Weights of a small mixture-of-experts language model, trained from scratch on English Wikipedia: 389M tokens.
Below are experts of layer 3 (counted from 0) of a mixture-of-experts language model. Rows are named router (the router's row for the expert), gate (a neuron's input weights, with its number), up (a neuron's input weights, with its number) and show model dimensions 0-191. Each number is 128 + 24 x the weight over its row's rms, rounded and kept within 0 to 255.
After each expert's rows: a language model's description of what the expert responds to. This comes from a sample of Wikipedia text that the model never trained on.

# expert 7
router [121  93 130 100 129 165 137 137 147 169 150 160 102 118  84 169 147 140 101  94 139 185 128  89 123 144 120 123 113 112 133 155 121 149 140 139 126 114 165 155 155 120 155  93 133 108 120 151 149 105 102 157 130 152 111 100 120 108 139 144 106 121  96 134 172 160 130 137 181 153 156 101 112  85 149  91 152 115 126  87 169 111 139 132 121 125 106 145 159 140 133 141 107  87 104 146 134 140 116 131 110 148 145 112  99 130 146 152  98 127 104  84 121 164 164 149 120 135 117 150 136 119 137  80 140 141 133 104 130 177 116 145 106 141 142  96 102 115 157 186 121 169 116 104 125 128  91 154  99 155  99  86 156 152 102 111 139 151 102 101 176 133 115 134 143 117 162 120 167 107 113 152 146 137  95 132 124  91 141 126 173 129 141 155  93 127 155  92  90 106 137 135]
gate5 [154 143 164 122 118 140 147 127 125 125 151 121 168 121 108 109 151 147 161 145 125 167 139 148  86 129 155 161 128 152 161  91 190 154 131 142 121 139 138 107 104 123 110 140 202  99 114 154 143 165  96 132 157  76 153 138 152  99 129 143 122  95 111  96 104 146 103 106  91  84 107 133 139 106 138 130 125 127 164 162 102 133 189  78 148 119 146 124 157 147 150 113 118 134  90 127 124 147 131 133  91 119 141 103 119 123 133 114 117 148 163 141  65 100 111 115 138 153 118 140 128 146  73 180 134 163 138 169 125 129  94 170 168 152 109 145 117 139 127 119 117 143 135 104 106 126 112 140 120 107  99 115 146 132 125 127 156  99 136  86 141 142 143 130 170 112 106 152 144 149 126 156 154 120 111 159 180 121 126 140 114 103 131 143 159 155 165 136 117 107 100 116]
up5 [109 124 111  86 133 150 136 120 151 105 163 148 160  93  96 185 107 132 130  71 130 120 160 116  90  87 140 105 128 136 106 111 147 118 114 107 140 117 148 139 148 168 135 126 140 127 131 149 146  90 128 155 120 112 119 151 102 117 141 129 142 135 118  87 137 132  88  90 114 144 139 122 116 156 126 108 105 118 156 144 154 165 105 129 140 121 112 120 152 143 137 132 145  67 114 126 161 145 121 138  76 124 126 103 111 125 114 165 144 115  99 103  84  69 124 116 133 128 118 158  91 118 167 159 113 130 120 114 119 106 103 122 121 162 124 154 111 116 166 169 107 139 131  73 125 180 116 156 111 124 128  97 116 105 158 122 132 146 145 124 130 161 143 111 100 115 156 141 130 147 123 103  98 127 124 155  99 115  30 123 143 152 105 165 188 155 100 140 141 128 139 147]
Description: Year and date numbers. Leading number pieces in tables, lists and dates, especially the 19 or 20 opening a year, plus day numbers such as "7 March".

# expert 37
router [114 128  65 151  95 109 116 149 137 116 115  94  96 138 143 115 120 153 137 133 146 128 137 117 176 113 192 156 131 120 110 101 139 117 121 124 152 173 134 116 116 132 127 130 149 128 149 152  95 155 165  99 111 159 138 180 147 142 170 126  81  95 148 126 150 123  94 154  88 150 146 101 138 125  93 154 126 123 136 175 118 124 105 138 158 103 129  64 118 134 136 107 102 134 159 123  90  99 133  83 178  87 128 119 146 132 144 148 174 146 121 130 102 117 160 152  88 114  83 118 123 148 113 164  87 103 120 131 161 107 176 122 147  83 149 124 134 136 113 132 105 138  89 108 146 130 148 121 125 148 123 155 148 127 131 118 120 127 131 127  99  76 160  96 147 117 107 103 125 166 132 110  94  99 138 148 122 110 139 110 103 154 115 116 154 113 169 122 124 114 118  85]
gate1 [121 172  77 120 147 130  99 151 122 110 106 111  94 116 118 125 135 137 129 118 120 100 129 131  83 126 119 172 137 155 119 149  97 140 144 142  99 158 160 164 157 125 141 117 116 151 108 151 125 141 148 163 154 159 149 122 135 124 136 107 118 186 113 201 143 115  68 130 160 121  92 175 152 138 143 165 181  98 163 114 134 161 120 130 133  96 103  93 155 155 129 129 140 113 115 115 143 143 134 111 148  76 106 141 125 170 116 152 137 150  86 134 155 157 137 113 124 112 106 139 150 124 182 163 110  74 127 129 123 145 102 154 112 123 121 109 132 131 143  93 157 147 125 131 111 133 122 125 122 133 114  94 142 152 116 141  95 121 141 128 119 134 133 116 119  93 120 149 159 130 136 144 139 142 167 141  85 122 123 118 105 157 122  92 106 211 119 147  92 125  91 166]
up1 [143 111 130 147  98 124 112 122 160 133 137 116 131 151 103 125 134 129 111 163 141 136 140 153 131  93  93 121 137 106 143 129 127 164 106 186 167 104 110 150  75 156 131 119 114 162 184 141 151 148 130 156 124 107 113  85 123 107 148 162 112 143 128 117 161 161 140 138 100 130 165 125 122 187 130 102 143 134  89 144  84  86 171 153 136 135 160 112 144 152 128 137 124 138 118 145 137  97 121 140 117 151 118 116 167  94 154 119  44 128 143 108  89 131 117 116  99 144 114 132 126 147  83 122 128 185 148 145 150  85 169 129 118 170 108 140  91 150 126 147 119 104 143 141 149 131 140 133 100 106 113 124 173 142  81 102 148 104 154 168 155 143 118 103 151 144 143 154 104 129 130 118 121 153 137 120 127  94 125 113 142 100  99 196 102 141 139 116 138 146 133 132]
Description: Verb suffix endings. Suffixes ending words, mostly ed and ing, also ent and ted, as in roll-ed, boil-ed, spell-ed, reminisc-ent, undraf-ted.

# expert 5
router [145 102  98 131 114  83 116 154 134 107 103  92 107 121 161 101 117 109 140 122 134 124 158 140 151 113 129 120 162  91 126  91 123 118 137 129 169 171 122  89 107 159  80 165 101 125 133  95 133 118 167 157 169 174  99 105 130 101 136 160 154 109 165 131  58 125  96 124  99 164 104 122 151 104 120 130 156 102 150 180 120 152 102 127 135  81 122 113  78 141  93 113 117 105 133 135 113 108 149 136 139 124 138 106 133 113 181 127 141  87 126 152 153 157 151 121  80 132 114 124 146 118 141 148 117 116  95 115 118 110 157 139 115 138 156 120 149 159 116 100 144 121 108 149 148 135 157 127 114 122 140 120 111 129 170  98 106 152 107 117 165 121 157 141 145 125 151 151 103  96 141  94 128 100  88 185 109 165 101 140 109 139  95 140 111 123 100 120 152 143  96 158]
gate2 [ 99 146 121  97 163 157 121 134 119 158 105 135 102  74 144 101 179 137 138 145 130 128 150 102 127 133 140 123 138 105  92 165 151 111 125 138 143  93 126 111 146 127 136  86 139 109 110 147 176 115 115  81 111 121 117 137 151  99 182 133 154 142 122 147  80 141 136 125 129 187 143  74 168 107 123 131 170  99 133 118 126 127 135  96 110 120 124 121 120 129 124 129 122 118 107 121 138 150 129 111 135 159 124 151 121 135 114 122  71 117 162 141 114 127 106 103 121 100  85 109 125 145 148  85 151 136  98 136 103 131 126 147 144 126 163 125 142  98 110 106 145 110 115 132 140 108  70 191 146 103 123  86 157 133 166 116 120 131 103 138 116 152 131 129 105  68 162 136 160  78 102 126 134 143 126 135 144 112  92  85 131 138  95 129 121 175 168  92 114 114  73 109]
up2 [132 121 130 131 147  92 109  96 145 122 148 161 128 138 141 100 118 145 110 114  85  93 124 145 121 103 155 133 165 172 150 116 112 121 129 101 158 110 104 148 133 135 149 135 120 105 128  75 106 119 106 101 105 117 137  99  92 144 112 134  82 104 149 144 147 114  90 140 153 113 126 140 145 152 145 126 118 125 133 109 144 139 146 153  98 168 130 152 135  61  94 114 111 150 118  96 139  98 128 122  91  94  93 106 121 101 114 110 160 116 126 101 148  93 124 138 135 146 140 129  69 162 137 116 129  88 153 133 141 159 106 121  98 102 166 125 127 156 154 158  92 134 144 130 130 108 157 127 149 201 154 166 131 140 122 164 139 147  83 119 144 115 127  72 158 143 146 106  51 125 125 150 111 162  98 145 127 140 155 124 141 137  90 111 138 102 169 127 168 153 115 147]
Description: Mid-word name syllables. Inner or final word-piece syllables inside proper names and rare words, especially le, es, el, er, s, as in Mol-le-ma, Has-le-mere, Pto-le-my.

# expert 12
router [141 132 105 155 130 112 116 155 117 109  98 101 102 175 142  87 118 158 171 160 124 115 168 131 150 107 138 140  93 120 125 128  89 161 117  83  85 131 135 142 139 111 111 109  92 134 136 178 124 134 154  95  94 146 154 133 144 149 124 111  85 132 126 121 152 136 111 148 105 155 120  98 148 156  78 106 131 146 146 141 114 157  97 150 150 128 149 112 119 122 149 101 106 128 173 100 141 153 127 114 164 153 123 142 159 127 123 123 101 126 141 151 110 179 151  91  81 120  97  95 134 133 119 124  94 128 156 154 121  95 189 182 125 126 152  99 117 149 108 150 114 145 107 155 165 156 124 171 127 159 144 141 137  94 142 151  89 121 130 160 127  92 139 126 149 118  72  76 136 160 136 149 124 103 165 125 147  82 115 117 107 137 110 123 140 116 139 147  99 144 110 104]
gate11 [101 111 138 113 114 127 105 149 125 169 131 147 169 130 182 116 107 135 112  98 127 129 117 134 122 104 160 129 152 139 140 122 113  86 145 120 106 119 122 166 118 147 113 164 127 149 129 183 119 163 104 170 108  83 130  99 119 145 160 157 153  84  94 130 139 132 137 130 155 100 159  95 122 122 108 153 137 106  93 122 107 144 134 138  90 155 105 135 129 141 123 126 118 117 156 105 145 124 163 116 122  62 137 116 143 135  92 109 120 149 153  93 129 114  60 117 114 165 131 100  79 149 132 128 133 101 119 137 129 162 124 137 168 163 117 105 130 135 114 113  86 152 137 131  92 154 142 156  93  98 153 115 112 125 149 166 150 105 133  79 142 102 155 161 119 110 170  98 161 141 136 121  84 164 101  96 168 111 140  87 146 165 139 154 147 132 134 140 153 146  93 103]
up11 [112 125 125 128 139 121 141 128 145 114 148 111 137 157 104 135 202 152 119 139 171 154 120 103 136 142  83 143 114 114 143 135 144 158 118 110 114 161  99 113 125 131 144 154 142 126 111 100 139 117 135 124 144 199 140 135 145 124  94 150 103 132 139 161 122 159 156 121 114 140  63 147 111 174 152 156 134 120 153 156 146 142 153 113 104 100 116 152 120 149  87 135  94 120 109 140 142 107 136  77 116 174 167 193 119 108 135 112 122 145 102 162 105 123 140  94 142 136 111 132 166 118 122 136 137 140 128 114 134  82 112 140  90 120 146 148  70 117 127 123 121 118 110 129 142 103 137 114 126 108 144 108 142 118 107  87 142 165 100 174 109 111  94  71 122 125 103 119 109 110 143 144 188 131 102 139 135 114 122  99 127 102  96  60 124 145 120 104  94 123 146 168]
Description: Verb suffix completions. Verb-ending pieces like -ed, -ing, -ated completing a split verb stem, plus whole participles, e.g. resign|ing, inter|red, released.

# expert 13
router [112 124 124  99 151 125 143  87 114 144 158 168 104 131 107 138 127 153 166 107 128 175 150  87 139 112 112 164 126 125 128 179 132 126 130 104 130  81 172 151 162 118 110  94 136 117 109 163 141 157  88 159 152 118 124 155 143 134 157 131 162  94 109 123 146 105 147 105 133 149 160 111 128 146 127 123 104 112 163 109 126 117 113 116  92 147 133 123 139 143 106 154 134 121 112 139 112 151 120  98 134 139 158 149 144 113 136 128  95 111  88 134 112 132 139 117 154 106 147 111  80 132  97  97 136 145 148 137 145 191 127 140 119 154 167 178 106  80 141 180 113 128 150 102 148  91  97 158  66 150 104 150 131 133  84 110 160 165 126  89 101 165 132 110 126 106 162 129 131 109 121 134 109 138 107 162 101 155 101 142 150 104  97 116 113 104 111 110 138 101  74 111]
gate0 [150 152 125  89  58 107 124 133 128 108 105 125 134 151 147 120 114 156  86 140 148 102 113 132 138  84 109 135 101 125 179 153 111 129 148 150 168 121 170 138 126 182 113 130 136  81 112 142 135 178 128 114 182  91 119 131 137 177  90  96 126 139 171 125 119 156 186 100 107 176 148  89 101 105 118 106 122 128  73 111 121 121 125 146 151 111 129 125 143 135 150 128 132 123 106 127 109 167 150 133 109  97 105 130 122 116 122 104 128  94 103 121 154 127 109 165 165 114 117  80 110 125 124 147 124 147 156 108  91  92 125 131 140 198 133 112 151 125 136  95 154 124 139 114 124 150 137 101 136 140 140 140 127  97 121 113 126 149 132 142 130 149  67 105 129 126 158  82 123 124  98 111 138 116 168 146 162  93 105 126 149 115 126 122 110 151 140 162 118 149 105 109]
up0 [171 163 162 112  63 108 135 121 137 110 118 154 122 157 135  96 135 162  99 107 154 143  92 137 130 135 115 124  95 125 198 148 117 113 138 191 132 125 174 124 161 119  99 112 110 113 125 140 159 105 114 108 180 108 146 121 138 171  69 124 179 104 167 118 141 118 160 118 155  83 130  98 142 112 117 121 115 137 109 116 122 127 132 141 157 139 161 119 140  93 116  99 143 142 141 147 115 141 136 138  99 106 138 138 102 112 137  86  94 134  68 131 153  84 105 161 159 118 104 123 105 166 117 104 119 152 125 104 107 133 152 143 143 148 117  73 165 125 143  92 137 138 162 129 127 120 107 127  98 138 162 146 133  87  84 132 116 112 118 134 105 142 102 126 112 148 152  73 126 109 130 106 115 161 130  98 161 117  93 135 138 123 116 145 101 145 104 146 122 131 126 112]
Description: Trailing number digits. Later digit pieces inside numbers: the 00 in "35,000", the final two digits of years, times, codes, percentages, and million.